Below are experts of layer 2 (counted from 0) of a mixture-of-experts language model. Rows are named router (the router's row for the expert), down (a neuron's output weights, with its number) and show model dimensions 0-95. Each number is 128 + 24 x the weight over its row's rms, rounded and kept within 0 to 255. Numbers have three digits each.
After each expert's rows: "comes before" lists some tokens at least twice as common just after its tokens as in all text. This comes from a sample of Wikipedia text that the model never trained on. Tokens count by the router's weight.

# expert 8
router:107097160139098149171159134164150147136172158112095085112091101158139150114140099138096153077138116131116140146103111106101111099116163133139152134091159145140141114102144161115141146130153123099118114113107145177102099109152121142117142145143124121085143165122145079139155110154095104108
down0:147106114135141130118143158108141121112150105146168108096184110118148143176132124104156114114131137147093146144112148164146148107141077115104128125131065126141151106116089090090145119089082109154118102149139142170125140147106106133148073113175153139106153111152144129147158110111127118117
comes before: " |", "}", ")", "°", ";", ":"

# expert 50
router:098110162140094140135132124170162174123182151121096107134104070096107127107169123098106158100116128135131144141106093124125120110110162143127150151126129133107164117114120148111130138145191141112161124081136130172119111127118131121116188101148148109117152135121139091121126134168100095147
down0:119139063091066120126166084108125114104103116122100109148126115152133136123135162108136124146117086133090116143168096106107089142147122174142089166119127117142131075110108150115113123146138132140112132149104147143155154098107118160079155128143108143086118106149136138128121093092126111132
comes before: " been", " was", " be", " is", " not", " a"

# expert 63
router:108098160140098149171160134164150148137173159113095085113091102159140151115140100139097153078139116131117140147103112107102112100117163133140152135092160146141142115102144162116142146131154124100119115113107146177103099109152122143118143145144125122086144165122146079140156111155096105108
down0:160139175144134140150064156161109125150159129132128135190140129156118103166144094148114111147140128134116122143144100101113127136152164116157116136150148149162162126126150144147104155151111134111126111124146140149104167131076121135160175101119154169173133149100100117161103134167122102121
comes before: "=", " of", "–", "The", "'", "hip"

# expert 46
router:113113143152123169115135147173144162127165143137109095127083109101112131122132132134119141112153081097101167145077116116115125106126157136154150127084118124159123122082162126111151129141139131127156121122120140162105131080130133126122127131171155166070180123179118093129118114147144135090
down0:111146129085123170100120117123109136082141123104156130124099128138153141120119140129093147116103085112159136076160135129099120150102102151107138133164153121149106092190159170145132147136134131099123100062154148107131141132120107102147142144087090116134126136113152119118153162153127145179
comes before: "d", "r", "n", "nt", "l", "s"

# expert 17
router:106081135174122153129159117142122135112129119129121100129117096157147139123189100159109132127165148098115171140127150082104149059105107132137186151118113116113122132122142129133129177122183079111136139130120193124119109105118099147094126120130132127095145153148152128131134134148121138130
down0:150161138147153126133098139106186093146111133129132121093131111141136123138126153088158083157149149192146166143088098123140126156141153096122114110082105104125150154130114110079158149158101110153138147134122086118106149145129111110133121115140140131156123094095064127120113116092123121133
comes before: ":", "\n", " |", " –", " in", " for"

# expert 1
router:107097160139098149171160134164150147136172158113095085112091102159139151114140099138096152078138116131116140147103111106101111099116163133140152134091159145141142114102144161116141146130153123099118114113107145177102099109152121142117142145143124121085143165122145078140155110154095104108
down0:130073166142151131159141148145125147123147118081122149121151146109132122133109176179117141154129121167119116142135135106077166147125121138084116140134153140164156111139163183133109120154130122111127176090166129138133090134123141120098123141150120090100158128113118086079154162117144136110
comes before: "–", ":", " the", "  ", " 1", " a"

# expert 38
router:107097160139098149171160134164150147136172158113095085112091102158139150114140099138096152077138115131116140147102111106101111099116162132139152134091159145140141114101144161115141146130153123099119114112107145177102099108152121142117142145143124121085143165122145078139155110154095104107
down0:097112066100105142138095112120111109145145107113122117126169129131126159155145145121168081116147138100089120107153165125121125153103147088091117118122122148128135114103145124125101131081155122082135103124122194137144133112141127081114127144140091168171131107146146176142146151163150124139
comes before: "=", " the", "–", " Insecta", "See", " his"

# expert 62
router:108098161140098149171160135164151148137173159113095085113091102159140151115140100139097153078139116132117141147103112107102112100117164134141152135092160146141142115102144162116142146131154124100119115114107146177103099109153122143118143146144125122086144166123146079140156111155096105109
down0:122093151147118131140108105090127164104091140148151148145159106125147106131178126128175121127116143141128106125116121105143098135104104070144108120132159167111116130064137113169118099144077115110145114088119103189120094169119124125103120106105134123096098106160132135116134131100113152107
comes before: " the", " |", "^", ";", " a", " he"

# expert 28
router:090085165148118167119147108165154172113147169141112071107083109124131125127146135137077134145137138094128111120099083089112146120129126126133139129065142130144129120122145151089134149148177142124143112091122117136114116120130138122107151159156151143098137110170130113122181101124110159141
down0:140129150139110124111166096159135100125126144128144123126096109132161107143166127148098133134101134092131114125128104121134117063121113134115125147127138108148132134124094091123111137155114176143175160111128102117110069115137118105161132103113192120071132093131135101156082154164099122166
comes before: " of", " in", ",", ".", "s", " and"

# expert 35
router:093132139145138153152140118143151126138144131143079115122076076100114161106172128145097121126135081125113179122124113074113126108117164114152110153087136106133139104108140196109118172144165096096139119086126133173118126126143147149123119136131157123094140119138161120100151126130142114129
down0:151078154115084129148161147129142148104100095124122087099147061114161130117106134138140109092130101173149143129116136163095132164142134101156132115110143101105131106103087107134092132150130131093118115142158124153132105166125157122114119110126114093098154139155174157135155135122122139180
comes before: " to", " that", "s", " of", "ing", "ed"

# expert 48
router:112124178177140180141141121146160169131134138138095066082076123151124140079126113114096153121130146114131180119139116118111114126113131130133149165127129146144137109121137132098139120133129121088122120121104114159115130122146075139134135170136119137097138139152118081125118090197110129111
down0:140113122163118116145138151116155136134150127113134117101142144085103104149098142096106115103141144141111136126121109097102160168139135116123115163058143118164137134082099096122158111126114115120146179192105149082115104138081114132123109095145127136125159114118128136151145133086184107117
comes before: ")", " |", "–", ".", ",", "%"

# expert 31
router:108098161140099150172161135164151148137173159114095085113092102159140151115141100139097153078139117132118141148104112107102112100117164134141153135092160146142142115103145162117143147132154124100120115114108146178103100109153122143118143146144125122086144166123147079141156111155096105109
down0:101131073111133143127114120133105150102114135115107142143131074153109120163087137116095127165129132098164156176166125132120125121111090155128129141098085105121122153117100158151135116202122097103123142186111143120115114119172141153101119130095079118123149119126113142119136080121133137127
comes before: " the", "  ", " and", " which", " a", " but"

# expert 32
router:108098160139099149171160135164151147137172159113095085113091102159140151115140100138096153078139116131117140147103112106102112100117163133140152135091160145141142115102144162116142146131154123100119115113107146177103099109152121142118143146143125121085143165122146079140155111155096105108
down0:149132110093147111124103110170132161104153125167077108111099125109108121111137126117132123096111127143138145083110141139141113119098123150104089142097109138091134192116156129138130123083144096147169080110145137120144102119149095132111117076114137113149115168106148148104112161098102088154
comes before: " the", " States", " be", "{", "The", " a"